Below are experts of layer 3 (counted from 0) of a mixture-of-experts language model. Rows are named router (the router's row for the expert), gate (a neuron's input weights, with its number), up (a neuron's input weights, with its number), down (a neuron's output weights, with its number) and show model dimensions 0-127. Each number is 128 + 24 x the weight over its row's rms, rounded and kept within 0 to 255. Numbers have three digits each.
After each expert's rows: "gets" lists some tokens that make up at least twice as much of what it gets as of all text; "mostly gets" lists some tokens that are sent to it at least half of the time. This comes from a sample of Wikipedia text that the model never trained on. Tokens count by the router's weight.

# expert 11
router:105149115120131125132146127120142105109114125124117134181152117170140114117153113149093100147104092137115090115118147114105143130092111149119143141127124087141122160095100140101158135127134141132082131148066102116076125162134076109112121131112166144124157162164105157120096140113163121126089114166129091131125150156095122112151138130118109127099093138123099077180188141149121119150086
gate3:164130140083074102172139143098138153096161121162163110133136105141113105127113145130128081203090133104137149131124124150140071119127106151118162161131147115129140163101173110148141107120150160141105134118112106087100153136112139128157116142144163163113144146149109119120118131116164165143080151126129122105131113132127097093106146122138125102133141117122132100133159132083098171124079
up3:133171090151126105141114161136121127117109130170092133130135116117162135139094138128144065063129142146128119122100173115126105146153096104179134152138134134161148137129122068113149103116097112125133134143130131141109111100145077167133114138116111112108093168118126150139159130141078120119114121135107126167095154115127150148109123128156124115134135168138150116091145084092091156065122
down3:104110156126073105094122112183098125099134126153145131143099145111118111130156100158117118154127137186164106162165128142141131120135170149138099105121135101133170115155132095086122098156148097126090151089118091142124125106090150165160130129104139153160127108109126099106148161153124129123126140114127094151160119113102127154144127169097107169127112123138135181078152119144131159107137
gets: " f", " w", "f", " F", " g", "if"
mostly gets: " f", "-f", " of f", " the f", " and f", ", f"

# expert 29
router:116139101101134120088152152105112114115117117105167154133167159155137128091148135173098140110099142151101098130124163119109104100093127112116113146093110113134128136102118139102136097094123146112103129136123104090121144113131132125133164127086124128094130125170124183145122132093167114106095168162153084122146136163056115123126096138120147148103111138120107105115150090184104148119087
gate1:139166153114095138111132156114161142080130125114119116161134140138092168105114122136118152154136116150145120139134168140114112103131129112125127125121105157133115111125142144123081115098133159121104117117100129117189080117096133099126162135143089136115148124132121102135046110124115140140159157154106098163066100085120119145118124122097104121091130122130148113102062097157157123167099
up1:134093134123149125129109119153135156084154102169167147121135169138105080130175158153107138134101117159097112115142139141155138114162159099156139144087123143124109133106104152132099164135137179140157154084154156151142128158113113130087149081095171143138128134140140152137105113103157130139142115142144102117161121111148140140081074079104138074136124145132119116140117122150121136089103
down1:129094153159136119161110144108107106083099162104114135176156139138113112181112121148098140123146145123119152075092120152137136114117110156123094106095092128103138148131092121091153128127132100173178115171111134140101150119123103114091126135112133182123130186158118171110145101163146149111143121119118165115142157167117144130149142125167150120120135138128129153167165165135117158116138
gets: " to", " by", " with", " to the", " at", " at the"
mostly gets: " to", " would", " with a", " under", "ing to", " can"

# expert 12
router:119149089126155107100146144094162104118079084133139160155144133168128137082155091126120131102102123150126142137128094132144127139084119158099098162096123096130106132151132146122134115118098168114115140141154113102147095097123100115104118147135130122134137129133139157130076144115152111094060166147111066142110127128114133113177098094148116110115090143124097088124152115163101107128102
gate8:115075111120123120132134156097138117108110079115090105131153132131125160086119101099114111103141155147133129108087103093130104108154120147132138080134108150114126128116108148143081114132171138102110111122134118060204130114134119138121091113143157119120132146151108142128090167148125134170123113115137105078106137119150176153137112100159123139134157146119150099132154166147108163165155
up8:110140153122129153129124143124067147095128114133112117134130147103122113159113148114097122132130126087112085145172105118105139093153095100108163115168132142136123158149079142173122134175118155195115144149111135106150143103149105099084134158142121114165100121149111147142157091146147075110134158099146113133149142145139097140076161131101144080120114149144136152137146140113141127130169
down8:160111156173138128169131086115125122113091107093107119076142145155136139106172148153115104126124157118160155148162139097110143105134194133135157178136090116124126126110120125182159147146142110107139172117154155121129170121130124135111124121078160117135117125176103115161119109129132149138132108111113110114132171131115115107147152161094158073125136119094134138087123107108088133139133
gets: "h", "d", "id", "b", "g", "est"
mostly gets: "h", " Kh", "d", " Gh", "esh", " Zh"

# expert 55
router:127130078102139120128118140111114104104103105097152100114139126108166114118129136144097114110115088142143099125103130147124061153098120137139127146104112123123089114088142148120131136112149171098105137179145144113090052168112136112097157134131174147149180118143098168111110140129165089095139132136162130171128105124139153111159095108146114138099094164120112129122125130149122108144100
gate0:110162175132142088128161118106122093148141161146111171158109050163192113106134152130116109080137140115130130110115160106142131107113106113081151127110131160166114172114147107128127059113134104145115145124136145153094128119114146185125127092108145140126154128123119146128117153110126149147118117070132133117098140114091133156149104105113136126135112131105148156097107121091114114132116
up0:155109109132126119162099117139153157112140082124119169130167137116175124123164126154131128153134119123175122121140167092132138104096126138153125177138146131164156157120144144125103124141179092133106138125111153094094131144100133104160147142193120138138125183148108139118140125142084130106151103129137114091161116117158106137144098106165139130153093138116166104084151130075105164138112
down0:161110110142173114142142109109144156146105091162115157132147133132113155153082076122145119103139177106146099135094126112134161183119147128160136166148147139145085108104090157093154096092124118140106136130144142107095134104163084147184117155138143160127164130173111125157140134118095143155146140136090128137166097111125128116141127136156114113138114160090121126111129150127087106136103
gets: " the", "'s", " The", " of the", " in the", "The"
mostly gets: " his", " their", " its", " her", " the", " that the"

# expert 24
router:122157120116168131135148139126123134105133119119128124157184142111097131134155098138097118093085097159118111135144126105116099165115091130111120152110134118179093140083109140138160115156126113092128173136082117096099120132109140130086133100106141135120165153106105136115124115138140105093130157169145115139145114146064108110174083118117107181093122126144108087165126121164115109153109
gate3:172102137121130123113114169137141113119134123126143126126144096180154169143147105113100101134093120141163155167151112120112136169155145140162116110083143134159099114156135135119118126122099130125132153091088118141140128127124155084064091094139163155113090155114094168143151090153123116136095092141083111111170088113134104113120140097138119129152130130119089091107118081129136145108146
up3:110176132141149159139114122143188137145166121136163117103120110116096138134121127136138152098173088129091110113096145109192124155125117103150159151164129094071112136152102096111167162107118149103111102135164132109124144116140102164162098122125153165112130116162160104100107119121121111122117126130148091113089135102096097095110161126141117131106125134104142169149115141172110128158109
down3:096138175131114127140147154087134168124122156152129118146136118154166155127140127139137154135148138143122124111144091136149139114128126121177180137158127141144144138087120114121098090132094127099146122105135087178102101146146142151153104157108105154102180173087171089139127109106091117140138099152162133152152114130137078172140185135118131155086131123125123184134138131136144127116129
gets: ":", "-", " |", " –", "°", "|"
mostly gets: ":", "°", "  -", ": The", " by:", "- The"

# expert 9
router:117145112140130145136141140109150123115127146119152123141135101141139136122141093152122141108069117115087115073108137127118116149073117125131135128089138098150118156144100146084158129160135162142096156175141081108128108126129118140127134157135178133111163148147099211095094145127172113148107146139147104151149127185097138090156101116141095146118109155113101127120167119123114099130117
gate0:121104141143110116136106156152129140103136141062177113161095113136134173111112136130118127158106121123149141126146102147137089120124144130126161117109157103139115163105103176107115093153127180140094115172150120170161145159165123130153121137112118135145119177126133144130090122170107149105112167083141128118103109138087151104133102093165159157154109100135127130135151126143133090075120
up0:129122153115112134119116153125163136081190132134116071141109132125139125104153107139130140134138152112099100186136110148135137085100100159108110098103193114144137144163131151152069100136125110128133104156126108171139142157105115140126122130120134105143116121130113127102125086113129114165125134154135152145149090161134145165159145161121143111137166134148094148148161111140125048136106
down0:108096167109113088146112185116130130072132114091135154171173088111127149131140152105148109152150114161088127118146104129132102169133107124107118135123145126118106184138138118151116126161097146133107129174117148112143141119165130105142124151096109132139132132077101108139152125163137133120129115068150152146099109151142132147104115166137083191134151156130149103116090133100150112133115
gets: "1", "2", " b", "8", ", ", " l"
mostly gets: " b", "1", "loan", "2", " a b"

# expert 42
router:098181083101149135136136138127164108125100095100129140140144107147120115104131123144088124155123096157106131099115143135140118150086094113114099143098155119141132128095086148129146125154097167085112152163121115083128119140135097114077130150109144110153151162146132151118112195122146080125112121112158115121164152126095150147150127115104129112097114178139082109132117111123099128161082
gate0:102093145106143108136147099161094125136145164115102131136133165157099086113101086119124124191099140181122121106115148096162104168106114143105147122140088156116140138128135106110133120138150158098155108129155142151166122175123126136123113124126140160108131108088127100084107156109130117109129122119115070106148113146130123172159089099059158162127127106137116129124130105126148159107128
up0:121136137149162120131128145123147102127135121121140118124087125176152161162149147130115143114106119057120136143156130153111180096087134086111099075093153080122083145127111138174097114109145116160140122126122138133111099148124099169130125121113073113125104104154105116157136123117094151123122138167108103120107113125148102130073118123144125146143121125138118162093145161123135061108150
down0:106124129138123153128155156111201158129113114108157119144107088131093167106124121154064116120148156148150094107144148157110155117121169084146176110146138100159143141158152108146102148168153151159165135137148182126158132114143099168134100121138137100121161157112123137131130155105136137144114122126134135099162137146151070147115122113119097098116099114116110131118124156124135077103138
gets: " two", "\"", " all", " other", " one", " three"
mostly gets: " two", " all", " one", " three", " other", " four"

# expert 21
router:103153092093137127141157171122156104104113139077137093135144136131080146115152098138127105150118130139121075094127113129124132145104141161084123175132144108161140127129136162123147102129153171117128152138130105097107126165097132143107135126127147126081178151136101168093112139134116117088116170130135097173124122165140130128135136137118099125114080127105126090155153154180083108151117
gate0:095144086076081118091156139137090102146124125121135122123132129108105179115147130152125106126132144097120118139127132116139103128134131134114130147067161096181153118096116142134136132146122147083121121156108107135130102140083151161172133133141152133120155123110076141116079118125097117114133136109155122133136113100161153096101171185125154131124111131139146110198172129151096107137141
up0:137131142107178127171117133123137115092169106113142118107151120164148130148080083146121144146135114107133154119167122157106136156150145136070093155161133145128097118164144139144136112134143089154128117095124129119153107132104129065131115131113150144161138120145150114143097139147186149128130130159123124148134102101099076116161077090143105178118121124101123082137117125114114182122141
down0:103074101137129155137147152115149104141119104184142143121136127164110178110122105124104113075125083094128089131116125122126123162098090139102113118082165107114160144122153163124110136146092148105144148128090092121083119101125097146127122097121130130091153130158140129144141125106130147122101169115101140109102081065105151103135090163117108138082117131134148133143126116137096125150125
gets: "g", "im", "ig", "em", "m", "ag"
mostly gets: "ig", "im", "ev", "inem", "com", "em"

# expert 63
router:111147087085130116119141140125116135120139098098138138170160133103107116093183087158120107127107146164114111115117134108108127111112120146086125132070140120136060157085130146151123128133143155113116157122122141123142117170138081131109132104102124134133126146132081126105092178116117105143082180135124130168139137142081112098181119107162086119114100143101139099140106127148138124133132
gate0:120127102103121166133141188100157138137110129139099173172119090128113133142128132153116141121121151107136110127043166141164132110146113129136114122126126078134117156132107126160153141091119109123079156125137138155127143138126092131146124131105136123131095091098157112094115151094139126113093153167136128175115148129074092112142144107148168169135184105151143132150113121164136116131121
up0:149107151135134143166121104138097129119136149094178146096142145097141116160129119119117140112089098109137130145180128128095134114113153169134135106080148157119122106137168110150083098132125162137099078083098119165132180123146158142127148132120112099157130137156126145155118148043134099149093116149162127099150116156182135127145109105109134155099093125130130140125137129124114151121141
down0:122105114151168113130151108112161181145119090127123125118141090165151160165106109107107165111102125154167131103125109114111122115131138112121126171134096115137086095122150136145110164142114126095135150092150112135137161155156108096168129087095105157128098147142106135115131089091154175144143139129111145124124102122124101100123104118095113144057156127183183132133130122111106107131115
gets: "ic", "p", "ab", "ip", "op", "ap"
mostly gets: " Per", "ip", "p", "osp", "sych", "ic"

# expert 47
router:122144101099138117166116136093127131118106092133178127157125122174149112112141129135132130142086132168110108108151122132108093115123086156096106149136125101123119140092089151112158100160123127127075131119115132108126122123112095153121136153098131122145186161117127147090107120142138096099111132138151096150156134164122171139137081120126094193118110138119123105167133079106079107155093
gate0:149185115108121107178155125120136143161137126105116147131119110135152153082123099138168141183124118092135123166116157140160161059120130136137112181118115129129132122108080140112142110125160098167126130161146149128130118108150116169120171121137143130112125131108125129134074136138120163142109105154133124147098120181143157115104115164136137143087094148127088109147176110118085135149139
up0:103125154134130110090180147123127136118122140106164117115132114149155089130078159099108168139107153101129116108136126117122098120153111145080134180163137113106139124076118121125158120159145151107140121095111116107151101151100179137167168156123102166123115157101127139165106136114164108177120145128136147094173143126110136141118116101112128161135090121155139174129144166151131163151106
down0:128133087112096111143121115159123167146089130149160134112167137089136097136129135137131094116097141125096117075106153118109116165130117128079150156117109119074117139151133126130092109155107155123098115177141136136154154133104134108178135147077147121110100145152103118097140103109154139090147107150152150063146125160150126120158133109165104140108146136150157119156124110153126112182151
gets: "es", "s", "ers", "ies", "ions", "ations"
mostly gets: " members", "ians", "ests", " students", " areas", " events"

# expert 44
router:135133117125147131169158122120145124096112125120150131143117146119150159119151119133092128128101121142105104137110143093095089106115134163122095132134157132163112126140129133111157142097122129145091176162132120084104089139116092115112156115122145123132179167106089157100081133113134146084089175118136119136150092134067157118173129152150084123142133166122099113153127146137072105150097
gate4:115111097145122082131149141142154095107096121141149140135122108134093064103093159129109146083128072132131127130119184136119148110108145102142146099155138150127160113084116138129128132149110134149118144116082152125136110115118131098169116088166119114094146129125116155096127129139160101119107153133154142117163092148121105145128127131155132158085140150126093094136082160182116113153075
up4:150152080111114101156177099141140129166121148130192153093144120120153134144094088135125165129115111136139101135157190115082178096161129126155097136150116109149162130126090149111143158106111110157105165124108135126106122142079163113175096103156103138122117130120135120103114123139197148161117105121117125133114136139122134119147127164153111114101134139117125150168107116102126125148123
down4:154127087075101157138095086146093124144129157117101127076131160108145155138102180127104146090143104105117141134150151164180141138132111117147090083103137109118116116145136112110143140113134125134170127132148143133147134125105098107139142102129120128156114124121194090109122102174113177122164098141090134112175126134151100156137146108159101146122134125131099080143151110120096138131114
gets: " |", "|", " |  |", ") |", ";", " |  |  |"
mostly gets: " |", " |  |", " |  |  |", "% |", "\" |", " |  |  |  |"